Below are experts of layer 6 (counted from 0) of a mixture-of-experts language model. Rows are named router (the router's row for the expert), down (a neuron's output weights, with its number) and show model dimensions 256-511. Each number is 128 + 24 x the weight over its row's rms, rounded and kept within 0 to 255. Numbers have three digits each.
Before each expert's rows: a language model's description of what the expert responds to. This comes from a sample of Wikipedia text that the model never trained on.

# expert 43
It responds to: Newline characters and heading markers like ==, ===, especially in infobox field lists and before section headings.
router:130096148113165129138111158161158133100132118131122136151130092096134082119089121156157142143129138094096146119175119163121170157114113138120167151108134137170125128127095121157138168150122092119141151124117115084159125097146109158079086121130084120176141130124113126136132127076109141117106147140104118122149063100126105105122099140143119099137130126109132153116134111127153126134139153150131131145150142133105168123149095176108167097118145130091115155107099161141142115122125129132128148134131154162099145125075094099106157102124116149127134083096123138123188086124146119090084093113171097143172119104152085135141094162188125094137137113112140097174088095140153136126087138120089129128122140175126181077137167173146142153123099138158122104142070148163144133113115151
down0:097122131130102117159136093110114120149122146117117150073125138106136133121132112140129112145149120078155124123135149088120085145123076130147117158128102149133107198107126144121122113152132152092159080110160103148122089092110115100148129110170073117110129121141119103107091120115150122139105107175065132129148122173078143123043155134106145125108147135129144116093128056125140127146168147160079138148141149133138137114135125134094113145131148135135146150075164127146120171135165054141101123126160129155139184152147151144118104101157089115095146132125117107128146137188082116087116182097085133095100139120125110163108119101091130114091129128128134135176111105090134136142156116127104169117150124101114115157180046126147129118163124125128151191069131143117124137126159102
down1:113176112131124144138117090099119108149120120126142114121150091113155106134115088112092105138118111159124173151104148177172131102155125108148114119155123122110131113156133148139138094110109137143098173127073161135110148086117128122107130150123135127131116122119074165121122110125110128131151119107137113169134140156116137142121113146131139153093110122153115146116116160117142119091093117175125133134086095089103071101081181113102192135124167144112079132141136110103120120154104121146156066109117117132123151120092141111110153140157133149149157124160128132128170129157116150095084150149099130131151111120135105130146169145133137118123153130143149125131103130121137163148146103120121093145140127150117088135138124100130132145169095173134125148164133127108133121110121103
down2:139112136098177165097116126143138124159100131108139113102138136138155095156128157155144123091103134138119134129120140135148094134126175150079167126117122103098127096126159124141156098110126160137108089154146115170127098143142150106125157123096127161136120132143076131124140150149129065139143197108136134112135125143134111111098149148156111091169120131135115146127112131123114156182137151142143137083136160125109118159149104116127146121110149163112133133137115146133083152143124098104126174125096145118112142122132158147138119157135153114185166120134090147155090167099130113145095197116101134141136098141121139126111153137150143092115143088129105125126160147146136133104161083163158137151135145121132129131104133120064126126109128145122149125108094113133136195141146152
down3:144145121177123096103082153101103137153127150115082145098134180185121119088157136129122168096118149134128140103126146157104122137131126124132128090127151154130152111093112104133094079186127108174155117105160117133158113190116169151145110131104126110128146116129150116120147160108130131147102107100119133153130135144130169106113130152091123131130151147100127140159111113104132138124165131160155128138102162088136164122115132123093138123157109079121138134123166184140115119132132121110125154110164123112161134161146153171106190114120130148137151106140156129141146095118105124177111111143144155068163111105128141142166169135116115123091132154107107160110150170114178126120112165128079092157106167129138132137127158125149216158164113172136074134134121128148188127109145145
down4:150148125174158131114114139139135088125142130098088128130111133095107086115132106111147145143132123123099116116105121138147123126115184142121115145137124125117174135152118166150088143113122104133169154124129158115160105143169158134150149123152136123148136120101157118168134115139156147106082118149109167158114138102149147138129105090120179126091135130156130120135129110110133134143147143173153174155122133178143121118133120165114113162144089149134132116157121133147135148139105103102168145127115143142137152100145111113108135123115128121142149109142108129133145093135131133141124157124142143158130125119103091111149133117153151123132122119145161105133148130110110145101119089125156116135131076108166142115134164146167143115053118117117141177129143122133102105101122092
down5:112162110095106134098115089175128089140123131112118142121148174129133147156110126183156136088106109133123134114095158201097179132111111118114138154111145093160089134132163134154119139166081106085132124098160074155131181110117130123104176147172164179139111128102115130135123163132123177164121119122119122145152149124113127145128167098130129111114125140123137138173124146126133110153094098131129151129133133132120130119127156160162159106155137157160145112099140150140144142121091151117143129084113089133081163145139104119129128163155147125130108151171114126132113103107101107152138130147153116145110129117133142182125117115119165110133155148164086142146106130133069134136152119097182103116142112162143101076069134135118111132162104135109086131104092105089127083103115121
down6:100119097133144128124077145113130155110102101156177118096122103155104129123139150118101135106128130123097101165144136094123132164137136122129108116133128126171156085143135154093133112155092102107054109134118136122180136141138107123178146132126159153146163127097088111090110127119140135128183128137149078131144117098143139141144116114100158140098112144124133152141089108124124093098115106113121157133092142151102143088093101129125114114137127091091168111139146141113128105150159154149102148195099122182130145100146164121098158153118147135087063152129116128116099134126126086088102141164171093119156110114112082155131187104130101120187138109146125132132117162134168109116105119128129076178115120094089121131117106152158122156109128114143112144133131145149132069121141162
down7:181080094122142158165170180154130161120142160160132150156110121134157137118118110121099126102151121118137165161163141180119125151135113105138129124136115087129129158184113178128111132097134082135113135150125138114106154110151172143172134110101135115120155156124110123149116153134132117099113110140114131139145097127078195132166094146168167102134105145148125180123109093103122151113078106133155177091134149102067135146135111141126114104077123110132110115128114103157117109137154107081142162143117152152177102115133129119120123127108089157136127139091139157162136093137162090137130161135144148100123106127141167134152145139108173155151159135112130132096092141145109074145097087100127109143109117119152185147143123192133138136102134125159101102131131117095153166130122090
down8:128154175116131114176131109136127130144157097099109173103116100138119129144146159095160151139125133109130154176107132101127094100142127148109134151126149174135164116160138117135149100125146122146137194114107126143157099122115133124129140119141152115149083135126107146138115159152110121134114139159107093162144122105109124164093155129129115119123087164150143123142108120076175187130118123109117154109131123120085112180083133121140132137103122143137149162130124112117105132086109136123094145100132111124151116137098132155096081133170107162102129161120157124121177109154117111109106134151117127148122126104089144136113116152084140140122118150122163087149111101100121122129168148095085130157101147143109088090156090134104176181103117152111153143158126112103139151137146115
down9:139149140146115107155131093132109161126153132149129129155158121161155148107109131107118119117129139125117070121143164111077189123113141112090151144086112124130152111108132097128134175143146148131108148118117115144127119118101125105164156075125189129123115129123116130126144163137119092171132101136158106122170133131148171126128140128106109122120130096114121112129175084106132182081135131155147115118103132097112167179115095133164114140110145112148134133109126147170120095098127119126099112121127139125169150125145137149166119142142156101116150141101130123159137141132142101156159130138149144112100112146141143103125152152103167137135090148101148142137146098127128166142137162111081104164084093118116129161120146108142135164096126145125103143159133176144165089141143123
down10:157117104139147081125092123130145158121119139135154166151167145130104139140112110107139149130091130087120118140120112133120111147155146162190113137101126123116127135134137134131095112112138119156126120091110161088121101136132121146129127130141105144097114106095176159091106121154111135145171133098108113159151147100186145135160111176166080084145101129069115119166134143110147145140120176098152142107115141126160103118159153105107163127135176137132123142126155147122122137105118145138152110099157138123159106122085160196144113094092177108133123119129081131150145101066139137177156123136104114096146152161166116092104132208120088119128130137138122132120117116078099140109143135080149160077128164143173160139150111092089127120124133125112138154118109140132168145114111150
down11:139158108156144111137114121148113141096152128154148135124099125113121132139116162108139114110182101116139132139081084113156134138124116126135148150141115091149131107114106164147122115124149128077132109109134161083116109155127161150110081065150156172158177146132106124130119090118120138194136164086146131132104158107112122119088180104138094124146175148142153123151100179139115138154129158178149152104121173116111162135179155155102153113167075094158126162156116123111126150142125173107102156150123105141114125130139134131145133129157117123122103097131164167159086167134098156144113143154169124133148108132124142162178137078132101127123119077071119147131142128156160113122086088101158123110165123094125150152132138123138132112123124090125166137108138150110132141128100088
down12:142085144128106139093127097142133129102121148096153103110168133150171157094124105103104152103128162108107153093116119138141142157100138098165095105135120107135137175102115138120131124117111124131090114154116116146079130161112146101125111145107128125122112107148159110120104129107117146153143169156149125135121102151106185169117104138123092117156120119155106133082088128116089113105094133112155150081099115118106121146143145096139154143112136123097128149113180161143095129112162126160156092160112172133124081121092131133143099139182130137071118165132099139127126080154093120100163156146138116133136153136164075147142076164134133169144119179123124132119158126128118158108125135135078131130097143121136137112121117115140143146124121137071091089130173156123114167111138149
down13:135149155110153118147124121166105132126113160137142081158088119086114155139119114145127136143133138102148179100151160105140080088159156099110108137154134122137127125130118140107168148160103166079089162096135065090174104116130141137109169120142141122143126119047106132171142114128131116179122124127148100184159117122145154110139173156135119092116188130124152124119083119117120115120169145113163164162080140144129118104137174128150155110125112155184120131150153085106097123110107118133165113125101147151108131110124163125174145150145146108163128130157146136103101137113161140152111102156104137113115094098130193133122115101168168125157135158125124143124134108148111115155136071091128087133125087133129073100089121133104119131126129104124131145155119165099131182130158133
down14:128150159120132096112136148121120081144110106137096142171087168106092118112168199147132115116104118105183115106114141132105072172160151118112163125106125110145092054142169133124122135108179112103163089136128142111127142153132090120121143099138159147142118143096120150125112099106129128134096116113165125162168121147095064104158123126118102116145116128111140160148147146128132128134138174098124102123135147128125150138148098097159130120164117128112120156152162159116171141127069089136159123096139168184113175158118101150090085111140101067101107138159155130111119097146113099150163141119136131104126114080124157147085124112132123111125138103140116108116141138145127090125125113094148109120135118118130133136105131159156149092131099134129142096114122154137156099118103129
down15:142098124120102171113146143109146105165177134087162124143175178138130145144114128150119125128147113108103131148116152123132129139154156147158129097118141152126145124135169106117159145096103128115138123140132127129104104109089120136095163132170075142156103049091114196092105142118085168171107153130156106114136152153132127158147126157079134113077117166113156147120143106134100137089117146149141165132142165139128132152175122121150147105141134157152108105115107156156176144147103131122153129100166135148132146134167134096168120135127143155136132148160104087141166151066102093160151110128088116161141114135105154141099110146133154100126089119123127122138146117120156148088139125110149133145123179114129161108139110117073160104126140131136103083109106164131081124150147135
down16:136155178148153153114128119112105120119188106155143128116124084150119125068138136168103101123120147119129120152151103137148140136158122148139104124115081110101148141145115134124115142148134112154122117111117069114153139111098116164110129139143162158108104164134124178140100145141117146113108135104102140139131163122138110134159106170132108138181098120134179125124106106123107110108163152151118128134115119125140105135117153118129095109125148125127150149115134095130085128108089129142138117141130121117123130117152128099141114154101150106144135136157128124085135114092155123142122149121157127115140126141130140112138115089115108099130056141124138143131139117143121084131146137102083117052131088102138097143104127110107153119108162133124117102137145145156137141148145164
down17:147130145140093145080134166164141126087102184104151132083129131117126139109123125158159096177125150098149151123117128112115128152120116121114143159169125134133114122072127108120119123093133088161146110124145158115151146131097136164107079114084123103169169137140069138169135104108154112118092132097089156100174125127131109166142176103105130142103153138085122124115127155117114131117142127159167147101156134155141139089120095150165073136173123114083124095150127186109130116150105147112125118138123128117112122131135115113135130108107152146157141122085118101151148147126098163145140093154179128109126174110130117115131129127166063100100132145136173118166164151179113104124174175170148142128164136173137091104113153135145114108140117167127125142153189126155112132109125128
down18:136108085111106125141129186192155132100120169147137106143159139121107101137154129126120101172162138164113125144128102111153127098143118081175120093125115128147133094139123160126150096091147085075145113102089158083122133171146091123117152150106115097138130191165101070133103155130148099146145080127123103132114124127148099141139139109153130110118125155161125151133088120153167143098153087073096127080110138112134104119124132116179148168150122135111105111132110121138114175135131145085125138122113168101122157095145165139128098097096080176141109123142130102149135095169138132119147112132108123106135136099137164140106135161182082105138127142174139125156117132142094136135087147169132155160072111113115111122121140147110119112171118127114144131144152118130126130090130134
down19:119096109149123132156100128168137110120154136144118168150136213148137120133174109119160130102160115099105112115137136136150170166164138129113150105135102135115150160131144136148148115132147110128109154126119117124124138128093102110131141138133080111086118050161100137112115118138154138099135097150164176133085105155098155125103135133143129147155117163143124144123119107118125089152128121140179166137098126158118139113154098125118166141170090129109116128131119159110138147142110093132132130134133100148139118149131140097111115136135124163173113132123186125155093151147168140148133105162127128116131078133128147135158142145100089130140101173169148107169113105123118099110149107129156149146127119105174127142148159190126111107114183111095120086126120171153091144127167132
down20:165127135145174124118154100136106072146144102096093140137136124138141146115135129099131133121137144102072138118137116106128138148163120162118172132096164111087138119123090109115128120132120144141084145096175156112109125114137155117111111130135111172106098109152148151126160096137152125084144092103163159167093133107100133142137102132129144126129130125124146143140153130142145154152117165163169131143097139107162133122139166109081094104107135153130111060138126144170110154159061114133124169150112114116136150126157128074100102109130071097153092139133148120118095135153158084129155124139122071148127130088137118138128140130080088153141130124154171112143112121148123100107170125137122113172057148126121105121147130140125125092108113085117133138153095092087113128182107154
down21:150122125113131125118075096117162144135138101171121185153163137116104140118102130102157136098140121164151121138112166140156157091138144147125073153152134095137126114132084111149119126131119187084153130129106091083115109126095166138146073122142093114120111131091157132147140132132118146095083101143142126154111165140124157097112094106132144106147120111165140168080174135098171133154112076123134127145109108168119144134110116159138108112130142094122141140097104132122151139150147116125146108136089156145147159102125104145093124068149096117113130129165100140149098130117136126133112148127117123125110116128133159091141151121120142083126131135143135080199122127135112117147129121129106115184168102097135118118136147138127165098134096129165155159140133127134117123125150138
down22:145099134111126138106195143128110099140127117143140124142139133125081146134162157109124121109168081138130123098162114116111112129147162117102136123087114129176129114118136179117132101122111110114126087158095107129137122147093118144134135083127160091129096134089135138132142105114129140093110103115091115181117143100119129172143126098119131120100101138172150119120114124175163129099117105138102122121089156122118088128043105138080207140160140104134128182107141134108098207129149100084117104110107126140121152142122121135160183111130105142126108107122099099117129121142119109085154124089094146141140097100119163132109123124113150164103146120099145093150140126146137114147150123079163111129121108111138111132117127132154128134142103152124103126142152114080124065108150116
down23:118108151128154146130152135165130124135141173149160142140165115112112138141142128143105181107140132146162098156136118124085189136118094171127085145125129136143117136166118164140099092160105168131151157146110107135119166140125133117150132182131117105097132134147127096159143115105130166127107122138178149114153101142125153146148111136135122126113119099121132123151080102152157162078108142115123134117166151145118077114134171127119102122131123096132139093125113125104083125151112127116107126113070133094109125141123119160175140142154163128128087105152186131172184136089111124153115146154147156122140144116092138144145154139107173129126121162125135159131145155102119079105131076134140119144091155106121165150157115089142139116090148143095116137089139134144156131113116092
down24:153108147157122078150161149138118131122128154192149170147094125149106139149157129140144137060153115157163128124139111129143104110127155165133113138132111145112153101109125172129080116105130149120153138135131108129131112124182144161130129101114140152110096109152060163130112124163139154138104138135164090144125083121137132135105150083137154152132127141127114174123126146155115141109157153109110144162124129166168142129107117121140115130129119114131096109153155147163143131155101114164143128144099086104125150162138133161102141157147086137138092155150122122119118111106106131152094126078129131139128139110123097143130133118096165107170084151162129125168135137139130089110114097104125133124136128144146116120155123145102121122110132104122132088109112109142121058105120116
down25:105146092086103168098126074116137152116149132166127118111152115125140168172105094156104125128144113131062137136103112146144153145126111161134135153113100123119123151133141126101118151125110135114134095121133136122125146113131116145142151139127161154122102106150196136123102114123142186112133072137105157148098118119121127138133129137126161173121131121187146153122117155105138132162136122096123118130104101132132118103090154126047148129087160136160081164113147144153113098135083186060107148080124111111130110122135109116125146131142125121124146140135130164160105152116119119103132175119126133117130155097170164098098092160163126135077126128156136131164143109144121109072131139117126100140173127096147145129163153118113120144122092132095110145103113143138170145124124112